config.yaml
num_hidden_layers: 14
hidden_size: 96
n_experts: 64
experts_per_token: 3
d_expert: 48
d_shared_expert: 0
hidden_act: "squared_relu"
moe_layers: [0, 1, 2, 3, 4, 5, 6, 7, 8, 9, 10, 11, 12, 13]
router_score: "softmax"
normalize_top_k: true
routed_scale: 1.5
balance_loss: 0.00214
balance_bias: false
init_std_router: 0.00669
lr_router: 0.000736
vocab_size: 2048
norm: "rmsnorm"
norm_eps: 1e-06
tie_word_embeddings: "early"
optimizer: "soap_variant"
learning_rate: 0.00676
batch_tokens: [32768, 65536, 131072]
max_seq_len: 768
train_tokens: 261500000
max_steps: 5518
dataset: "wikipedia_en"
Below are experts of layer 4 (counted from 0) of a mixture-of-experts language model. Rows are named router (the router's row for the expert), down (a neuron's output weights, with its number) and show model dimensions 0-95. Each number is 500 + 40 x the weight over its row's rms, rounded and kept within 0 to 999. Numbers have three digits each.
Before each expert's rows: "comes before" lists some tokens at least twice as common just after its tokens as in all text. This comes from a sample of Wikipedia text that the model never trained on. Tokens count by the router's weight.

# expert 23
comes before: "20", "19", "1", "0", "2", "3"
router:494478511435536472535489539500494450476451528414468471549502511541480533419456527423491575560477479519459524522530578499546493467572467451433532454522464441505457455570525487568494494506458485488498447438511482567471446504479559519452473480497462511489490496516551494556509412503501458430
down0:533528496538514473444554483422542551517512532570465477538490521537523510472478505459406528476505519548440508508497472480495497519497554527467516524425541593501469493433550441556506467488491422522458478489469512439580504465494514444515603511500517474439465512498435482549607498494521464495
down1:490540567459520561527535488512527482468536524508529462507448528543454446489599468521441561524384481448541488526533519430545433488518428546498487458497531467460508435476502455542422488479444519476516443487488499515541547515447453511445485507479460483548457506521535528524493511565416467518
down2:497558508443503488570491486500498480474523511459545463505475525506594488536475544563527468548463524567463507452565526542475452480540519483409496419451547466475511507585560502538476470523494488486614443499402488556555455511500520540537519460485453525461522526552519463529506469471520479473
down3:590490472464518471505459554554503529540494568468560514499437504526418562522511541408485528503453502471450518525510463520489474490503494450460510466499528490429500581572445539585526482480504450526433506473477501471443569521507483464481540455473489589487503463480553550517480455557436495485
down4:518476500534533464557565506476441463566552535486575520511487506481543458506460535500527501504545414512471521465523480545544542468506540453475508520527535436420497555605527548456444595437526534513493504449449430512488477506492470533486468531489519580524507441483556497558563511484491468533
down5:549505453510443493472444523462446475534514525444496426478481547500356486460466531485507517561462451486570536531540513436426511509513445547475461466501452516489505460499487505483540515555513459515471469506478570573491426468557520510491501497504456487515514473488458457371480532539508503476
down6:586537503458521474459543556478460429500560557477512539512475528561497537536480466602509503499466489434466457524457497499502484528507484447432528472434410486476548458548488540484529444517468478439522479532474501474516472480494512538437573561537489467564484580543523526472474453583501492503
down7:446476551512473521537480497526500495507563465459568478444469413502532505397474511502530428528578491522516384481489521479461450471581500437527493498443505439476492503542461489488454534507568515503433507523580584508507457526487512486439491458505465506475502485457501569471455479473475454475
down8:537439491523559477468527479490473489502563515521535458513495458397464494524537517494467525496512506538549552470543541439447490507517509540547480482507547553487487549439564571543428525497446476497482538549460439505484506458475437553565492410534502538551448412504555553504445512527514470447
down9:517514503584509473530525499496494469525525594490455407543554517488469380543481516536548436583498498503450493472447508505489482517501508506476580491498442462522456574464505465471474442502430586423507455499465468454470509500513538539520556555444499509519493517462460504440533530507492486457
down10:532488468558473496506575466518395475494469459490529513467515445526502415548515550484543501437482493493542508462519499565472469498504484459451542507529475454510569495519515496410460415483487500469524482532491557531511610503512542448525546519489442537496468541412512539422498523464447534445
down11:482566551478470478548552527521451516473533534500536516453482501577448449426420472482537501579573516451474472504590539520443477475528490501486450462476445465498478488546483495569491539555499520440388468500521474504437499471544530515493518478504480551456501556493528479511488525493402484446
down12:493532468411558532534522561566496525430489499540491509461555489584528497399550528558467470458516445489471497550542487486496497563459490492512460492533503525489480414507468523456492501536537570524525475487518488558462440474475583438428458443496505457465540514546456515537505418511509472482
down13:467498510518513509402473560562534461440510516457485499506499561523555446483517376549526533521487594518476503498581490541593513495449493458555572460446530487525527488503517477496502431504472498509499497511456450565489528482456451561494478487529559558512471475553554487556512514486489441499
down14:460495475513412497513518515512479529527524488511469430497434508546508418507546530503476486513471485506452469576428454500470406569511445430538465445487489486543539517474455437537506423483541512530516480448481489539545507540502562537478473520474522448566465541500493426449562401506495505528
down15:519575519463516453443481553474461441532474489432523502461497476559528539409517529547470523561516503514517432482530555501571510511544541513590522418538550533482487481515446421478509496496453532499571496470468522506433432509575518518466459464452465491476581498456495470514526469514469451494
down16:535578517497455501457542462556500453492497457542471531491494484520507514485532550512526407505483574505524446521474443490512529478448568513566475497480451508522538494535421499477554498558435489534551545492484492455496453465533484418475571438522468536464446493450539603537573461499504536549
down17:484470527528573470552451476554469455494454458508437467456528490479507555522523509463536469506491533534440475508491455506521566431484496523419504388509469473483482528538519490524415556455545458478540484523442490617486445499468473481449530450497463517558453454444522540525492518570490501466
down18:573481530483543496599517483494497526462497543544555569498451488488510490448483514491478495490512483533423443501555615476460576513558473470431428541460519454506487465506504543483496505498483465486534459486436426551464443540494525507519491450558423530506468511491517479495475497515451537397
down19:485489575507447532482569495529565460470474465484508515493448481511472498520526515550533530470531494538381463422461499513534561445484534520545445518460507486538474501514480524541491561465496517438460457500433544558505436524571484472507454423437469460451526486509450530580472499411484500515
down20:479433467504544471436565520417488487481503492485419462464518549509449520449539480558525502513494549434452523450462569542555523442446505557475465572482580495469466480452500450555506526539455487530455490521555461497476431517523503453497538498506504506536469448568436477548512514482533581494
down21:470516492584585508536469490553514502488450468438452501521484464496555460431513501530548542500569540490523456475506517539484465551550494541578499467534525418552447481533563523511536500541493459507482531492517517486453510495491540458547565476512513463517565466460467467393476523406546435474
down22:508475455527451463504516493468518536522512472485508560486480417479494500495525528529435484452577474551504505480486449449517508498405498526508426529554467529454471503480447525511563551539527459570435519534450565478559517585457548527483498492571477464500451468513526515505514565521407518590
down23:535579481504533454547401515473495493519524492521512491573463564433524568534500503498497442504526525499523538550544447520479508446453605491537490422535534549580509468445524475494504513493471511523522553493467490486404548487471445553548524509491431483488505483469608489494524495508555486531
down24:572511530469487455569466551534456547469479416448544536513503501535541463496638437522458510519554495515446492538476485500452442488492563439472555488522468535438502521457478518476446466461484522485537540472390467457520512496502564512546487489493532482512463490459516463499540461484448471562
down25:572483494394497530516609500481516559469462542494477516507490484445561497550525525565452496536482549516452523502491524472522476535483462487522517519519487563517456505404496543472458491479444541460513409446488498562540480462510443508458456488389480489463499471521518492516575439451461520480
down26:550499559522484525463488490514455488525521443501490544456453568492484513505517444544490466514529497471532470499436471505487510539464479529546475480498432626527467430463579526520504474528502437452410571536525559564499475528470433558467534493518501432421470453505499502538525558483529464550
down27:480460408540477539532513443504508524538510519533460467514486532450486613545493471521523447473486467587509523510580505549538505488520490522513457567596511432556452507499539484466474587544532524538537434514482430464491495457455523508413494448511540454493489515537484519464504489447454514466
down28:476433491485503522470512514484476504505539491560534413491486440529522559534576490573541409479484486564453517516515481488474533518535558535432488513464502517533545500499607499511448499469520499451541395542478512563490530484457479473538466513410446475514574488493490587537479502515464533534
down29:477451525493470500566527481494502427503539567484541508527564561498512563459512476394512425513452495548521555573501525497474552486494473516500475531474601509440580447461583425549498527556484526491540492457527561512520517531496459474527436483485497540490427512515487512444522536513521486543
down30:487489454500559440485518486499491519447537499504507531478520441485530516465528446490464479434503524494479512498453480488518530558517598556450506483463544525496519449545548423574419469541496529582496506459494555512528462466459507505512408481459394463481529540425477566506519541453503485423
down31:576542576426501539539483502572447511513494513490524554548491435534503480480483502435482530603543535506506495494502527392462531512524497456462517540458454456526457524472519534554602456490446486538534409493494529474538494489487474539495473473473485445540510468557538480475535488497448451435
down32:423498520495485556491508489572544551526515512552479570451514515475565482513427458501446477471495524573532535531522484525459494484544464467530568542538578506491430517471531542556548433536478453521544468553566447479513541551490551506510513454505549459508503526595530509522474538434514518570
down33:467480428488507530539545530514554533579486506494514522499505543526474449610446535531591549498479475442535443503473495510543492519454551524506487501504399460487468544502542516521519556587503457479476482464461524479564610491553526526500443507442487515481507563466496515538530509571546520490
down34:450489511418545466560429489482494474407423497510460466519489532529420517479418555465478524453525571496481467585524555506472560496519480493517532415467459529548472587544472493491494496477500445506501528550482491492486466505410536487477576546560466490482477555485499474544507496479462495531
down35:463464538500523481589532532534497427471481534477567435502456537446489474452467560466488539484449473439468453480503554543444460504495444471439469471442480481467553550556534515491542511513488530562496543526500549528549497474533518507494528433527499527494515558526417509406425478580469533490
down36:536559578538465531551500438480499473445519501547502491475524503496490509492542527585454574496564498524455545531547518450548557433476526542551489444506473505570493466495520479438494375524500567503506495521478485439546460470468456558528474549439484563479492548557493487483534472456462499464
down37:493450469464513579504465553468531496464543521538504421535387533574459517476514462542424509463539549454477512481498511498472468507569568443524566496469569531521577500475436579456489478495467522538498469548453525441503500527457533560506520566514498488520507508435526505525440472484514529463
down38:522522525505598508518540461472472498476466550463491450492508465538531423456458445434509520469540487518530458463548450503494485521538503532485521517617497518561471529511478539464511494497475567547445520548517519501461474481540530565491529518515576470498515417479613466481434551445466438479
down39:488522444519516434554525548490460548534491535469448500482537515509511444433472474518526430563522540470556527504461506512481512496475537541520584547473472449555390486516562493477524478562532528465462465498582489520444455455514485526445476583453539471519514476421484536539523518500465419472
down40:502459518458496479485485498506499457480474479506507486503540582490576391487545526548537514447490559471549534439445533521505460488517532490517488487469519542530453496548491536438499476568473557490587494505434492592488424503536487568553548455591497503464449453545493499499447462535552495460
down41:462526504554497519535554468468420544408487472489472519468578545506512527461641429424466539479511600486451457490588476508454530553501461504561445496525514460503525528496507561501479443450500514517484535498471502523459454527489445500485512497523428497515505497456539483469462468493519542502
down42:509599522479566558520430567515519469550491500418571451438534447562439521457477516511448486509493493570484530511486473558480489507508486511435492408467490465541502547483479444542530512474531529500490527509414466469558474534494530513493512478497447541506541470559557488568460533526452445468
down43:562466464453523531501507488513473447516455523469473519482529566552493499541524558405505498552496508477481445443535455440496456430507523479522469506493411527518548533451483520420541516527488529546533509495506516610467568551529490521470537504518480551480498520586498473486443487539597553445
down44:557562486526495477531425494489470484519552481517485498513415545532496451500503515500519519569561472508458502541511573480458498477559536472497494485440426463492508497534518523537440510436509504437482427469514533533503532509458566512515463444470491524490538534545498554517574396595555469418
down45:489508505491591487527447449413537480507501488504525483487490567509552577493488483455506494508575505489487523550527523611488551498540422551530446487505530521492487497502528527612493526595560423515460468553511483527447461486523562510525503500524513391469515499532470526539485490524471541509
down46:531517453568507526507480477473521450472539491463460477539582439482526474490564521489497571514574458487507443523484545489450536543562458514519433490552494535501550561494493500485515525519426511477545512512409534485474457469532498466532557448502429485520610475482487513521461606505531489433
down47:426541507539485467496468509479467497466418531528496438476511537498561401479417472589452528529430519489457445482498499449466469477422497474526480413529426518526490464438453499463555480514470531546485525472521531522528556474500512491485485529483516486484525542563465479562569418549494523508

# expert 48
comes before: " the", " f", " m", " p", " a", " b"
router:476509538518522472547445552570465496510527516557475478473458515563540449523438521451539515552471464437499563607551479463521513531446521441486465480548515478518499432544501460525464508489472528556466559550506582552554463462549482553528506498517449522429442449506520535554487472511467454530
down0:507499524524473460471508514489537511540557594431462462481458437461553541546482450455469537549508517474480541485509477393509476465498459414481505571521452556528569462517506550467526413508548508541542519517525553491525557441561563518498530573499466512534441477526499546497508472557480490498
down1:536513431511507523449545462528416484512480489466510478440516532549494512542508461525569531556507513518530531530493597461502505529504562438499519554476483574463435487508432527568521579500499516518473457473456591506453430524508521508467531492570520479528550551501472423407500502458507463496
down2:450447491435591474537530557488506502526517454487503467496478499543450534487553442471456513457465534421524441515519544576480439474501460556509505493478497477500503491528438480483575480429514514452472441516514454505542538412480475472514501540498441537519555488418475558579413481518508510461
down3:473509512481403470523526447494478487497485544530469486530519488506490459549502565528524523524440532459483576516503541482468472493446510571481559535561554468515465520454531422550524521464414482560435533498446546468556569551504484563569525470467546516529434470494441563499493478506429486475
down4:476509473573476460527510484463433454531497421493475520499546483528526476516525507415508499533385496498571504483520485463544544484468495489526502543545501520491557451469488514556486509449582525539502414533477489478424508556497459548539583526459579497431448457451496526486573483545514508471
down5:496518478493411488446503555517497456516560500466492444516504547492526554525476488457546535508503431548504471496529441506491568507503499550491439553457463581491562585499511422456523540538457551496476419532508395527482449481495515559530444501516457513511504532416534548453498533482481543461
down6:512480487564489516529490484450575442522460463553545442500526438524469408589436455555444519493467542494530490524527536477507498439541509544526518483460514495499512551523518450540427524543487510512512523519480617553496521503533491557454485503479552477569474535539487565501574463435457470499
down7:453576529494587458587515515510515487523487571540480518462459532542507435563492515561525519503533531482514479514537422488572566528542513410413488483454506480491473482529511441523489518488536466511450499448536463523462503493552533533491490452531527447491458513497455428585543481434476518551
down8:506514546518517419496474518510515493434506459482567417501518409488443485579483465470500472517496527543545533552517507439525456502486522510482542504490577458590454514533508525500560420544426454487526525504554552552579534478517491493575526470518531508480482510457517519511447449515416446507
down9:472504473414540517478529478436531452477492518421511505427536485448512471425623478514546506543462499595468474479458498506512460479545524465528453436584536488492514522493509412467487526473468512459499501491540467447486449480546554514462446458481497489487485484498588508458492482534497579460
down10:456489566583459448494565472485473510503488585514462445414552527517546481515527564521511468539504550550478468489476486458523425533469517485505469536522513461560453495551468478497578537506518437575518437467509494441430515454473543570571542532463510540485468457449505498509524524545493499556
down11:482480471502480502429517534476546516519473443512497600508518476564499527519461495485522445581491506507575513533505479559513481531501475479564538404532493428506523453449528525476541500508576556508493492508549548504541586547533464477508469542513576447487393510505539482490423470575519517497
down12:420497461508422482553550517501537433486526470538450488456518490527497497478468451503471514488534501526511442536411488462535499446477511474455497542506439515558466551451503515424530434589516435508523422456433528546471436450488413508517522525441491466486511457528466450484509487454486529557
down13:463503478502520471545489503434538468462476477470499493550500469549556468479443486578438464527524485540539484486559503470559479540520589427532472510554529449529403430520513444513523437592473520432520507519502513458455503475435539519456497465520462456426491541463521515552473462529514453450
down14:496409482489541546466513502487508513541475548548504413505506491460509541519485556525442449480529513483507526509483384528535481485461447544455491534513487485423462564489555502516522494500459495483522513538566485494484498463495492386526405435517552440518454526500558478581518476462416504498
down15:600390522454541549518518499457496551451431511508503439537562467483536472479465515490488520524477452447532526528483518465548439520520514473525520500467473527513470481523456503459487451421537493529443496480571514520475479558567565436390481538521520559526499496546488477488532469553538564483
down16:502493529454499525482396553500476569486506515492494502515504442530447543530434531498527544484444558477514548504574483555472493507515467501514499497419503490500463484529573525516508494479490563533434531527399543601412494438505510506463436501580543461482460486557507476517482549444517487453
down17:470534473475504425503578467458530510510473503443500405497431491577614496413594516469423487574549481478472493479449520491518531462474473529493496473511474514468504497443460421472540532508464492524537523520481447507515570597477478518497504528519467502481473463461566498500518527484467533460
down18:568503452507511551509544513542494544507507465415514481476480522576440502451460504492570591537474476494485503507512452485463530539525444497479491458495550517473489515496542513474495493522614494572445595558543531525477534514517517574491432555473499512436525486509448466533407547513486440495
down19:538436566490540491475528583570472490529501537489457453542512529526551426469504545448552455516470482502517494458442624519527467461475501443427460582529508491495518482456451476450489571457474467544531449489517462552502490517538524462512517558443492455490524428519428480496498505542520494470
down20:457535469468467524371492522487501561486525440533552475520479446474524543473484493542537470460425502477475477524547498483551538508474463462561563524493519442545506495564550519495518479590513522510407466452529455574546465483413531522496514480535542451460466538509566543537516492488531450504
down21:512433442483434468555489494540509446587533473509541498546459534455545418424613488511529507458534469528473536555526477514508428476584509577527512499459534560513481544411490497537475499520510480568525533519464506478524421462495494485503546444486519479472500483524558506520495479519540524445
down22:478511529545593473578542487539502531527531484557443411528511471437486528459514466505524474522544463481544466539510478428499536500592452488469501447427461510494516498510463453437491496518579431528477508540526444494500483447473512510515541520533485431472498523445415419482498484500504413524
down23:554526497489559550411498499486498510460462492474483556386567490470510517493568467432549438488542520467488453464497427507466502530531510499525528516528469508521514439479465588543457489539469499525508426444499543507505513564407495463562461544572510478505559532495560516520526457479550475517
down24:541546484430544480543474524477533534424478569544530514521482492513549539514514492481453529526498472572518453496515467538472500529475470508476498431541513497472479538530521515462480466572396519513520544484445565488466566505400460415579527415496525555491531501498487489533461439539478575503
down25:533412430459525519490541484500531457430516468462411537460548474407534492481475534467552433504532535490524514471485546516465460556513530499498480487493515529498432515527496460543490523526445526514554393505529593515523488470518519476447480584554527452545490523559483454556480540467528545520
down26:529530559483515436503532496570562492499493488502525409516470473457563532489455547503470459453424521561446478438542456542474544531512511522497485479541567493432560508549528519480557457568497477521570552493508472518586539407535476533456505479509579540516557507511508487466509462543475483467
down27:427512537600493516543525433438448529499494459474536459435504506398516454536477491420438459452472436466529491461507491500488423527441492536487440469502520464531523512521474518452509522522492544547490415430517533542545514467530540503472463499545480529526498540496568493478579540477551539489
down28:553470451561491491481509508393473571477512499483504469548544491446454432537481527541553519466533479555506549497501422495544542478524477514477509436503496428500461482505494550409557473503483482487535438429549500526483542527490524530577442495488473379450521533447472506525497558507483483469
down29:442485484518510416480526507594489502528546444503459557429472480498505590502477524468490447528494525541377524476515508506417495543454541534567468520508500486561460507539548553478448506544494468534549429511453510509491515528505557545492445480488455548485480473501445440444445527553532501489
down30:486429555547531437523488455531458508453487542522483477550536479522433461504488544548468439472498441482563519559503563480492483519550487475530446505478463480510404478539499492586536480520508532489538451526506568497487422544489483494441397524578565523454479517561480573508497480490520465487
down31:548449597394479516509448562448486550471495494484457478469465516530521489453404404485490506543483529431457515478455421490507514473455459547485485442489514538458508508501460553505468509504538526546421536464488522440498474477439535505519594513499456525501489509510500537560506519532471428500
down32:482476530497494564503490516557504565517531429525519486573506502509468514488538483519528459486487545461477461485515495521453587474477444521510515504453491462537628550499561474465387539484458515426504511569449498538519483565558518538552477491411483521525444552514488467531507552485446458508
down33:447510560507462519540509434492540532487512429500481462506481575496525554420430510439473524613436506565508566509527471552515522442474568489481507498540505501540514502457549485455440521420502475563543591566476518475528528467533445509493537526486489500543528535493490464506435556506516514509
down34:466574444544446419475530457529517502531475529524564536549449515550555508520476567461461457525518507463474475445507495453503462425548508508497525581466515519521553500483526530555471562540472450510505487519434544508509492514523490498465535481460549543508447458576383477539506441545467552536
down35:513503520534535496504488562433511450498498464555456461445500574565462538527510412465457517472490486452541528532574489530513536512467521469545431485576506471501553523511471479515496515505494501383515555509457452432471428511475538480569516497484573519489528559579461518532487471480513415500
down36:531496519503396475430455500465515471540509497448542546462558545524570475489495458494522506489511472478449505554539479461636485531498478519557492551531533512458461482468402458524492507566492509478494522471491581472452462543564517499458512474505484545494407510544526477535512548446435482520
down37:492512507524550535465464494534525486443518427489509515432499529487470463507561526561490493503417509500510507420501499549560477544517584507534514492419460515472550457501509455482531436453459474517388511493533437497512560401529419418467529494476460561535493525490501440474509527534524524502
down38:532510479465527497497497508562521561542516540500512524407486514494457463412558505483476497477429534433455480458485481530485454397582520529483535527490466518552508517483509447451465496514514512557561475529492574486508502505542466446532581548460445593550539517438482534429486475542526482493
down39:471509489461498541477494520487533501513491422559505582496497543542490485477456428552498488480512578504564485538483425508521481515516486562567481483532494589514416487415540529497506508433495511433473503460430472426477472480480451530446468434499531485465516471533492425531578506571476465475
down40:483450454538473460507507566527455503530512498538472454515439582522534500484546483480518542517477533552525525466543539518535519498494504430457508492535516583526569514492447475496594511528531541493552497514488473437464528584543516525477470501435414397439528507476484487486403544521489520565
down41:480574496475505511474513565506451524472513477532442431534446495474488518441566488477557411505517477480493539505511517475514550511481552502571572492406468542459504545510519475502484622480523516492517566477478433538494474449463556503484569515507506494428468560498515469523462527486433426542
down42:460543498483442524413508490552535471508480468465507553449502486509506566523427470470454469555558499520448472503501529468547467540431495544507500528528466547489534502502543574522541524483546540526570559548487542452559464519500604530442555483547593473479533447442471471477527520541500524540
down43:457506483494463564479541423450578548510549541522507519530549545438499484520492561451535543519476506458494461443561534466452573473469534477435466492405501447503494505516544465479463477523480462503471527441528563516532472542516484519538534458490564442519484508475533548591424554532484443482
down44:480563536511559498555574381504427508435461458441548484516492455420500471550499513504519492527493431457472517522530491487480467536447503499518535459451485535485522471474512557523499480535501456480502495523508531539521522485508426494576524512477473540511489497515576513564425545595555480586
down45:462463558522537499485527496468534498477482530478425491556497525502482446507439517474527515495541501501472455533506423522512551495479450502475516488537522556409552464430468507483507476533501459505520472504405472548448556580494435503463497431475467507553575437480476426523476458467388547483
down46:527535511489546567501481551461503535464516461473498452594465494470521440447503503531492503494543502485516577477529491450514499482478567470487548439531584492547524544414461488455484569501619500504495508522495491539575499535521477459593611475529496462528516532471509516473524543464456520481
down47:463570517506504511501506486520489427497563479512454500516473485507552500510396468552491506422530489491541549515485494563413505501497453597432526445557491468431455510506482499486520462571569487450512492540451568498450575445479529514409549497484537540516523481465512506485544480559503545508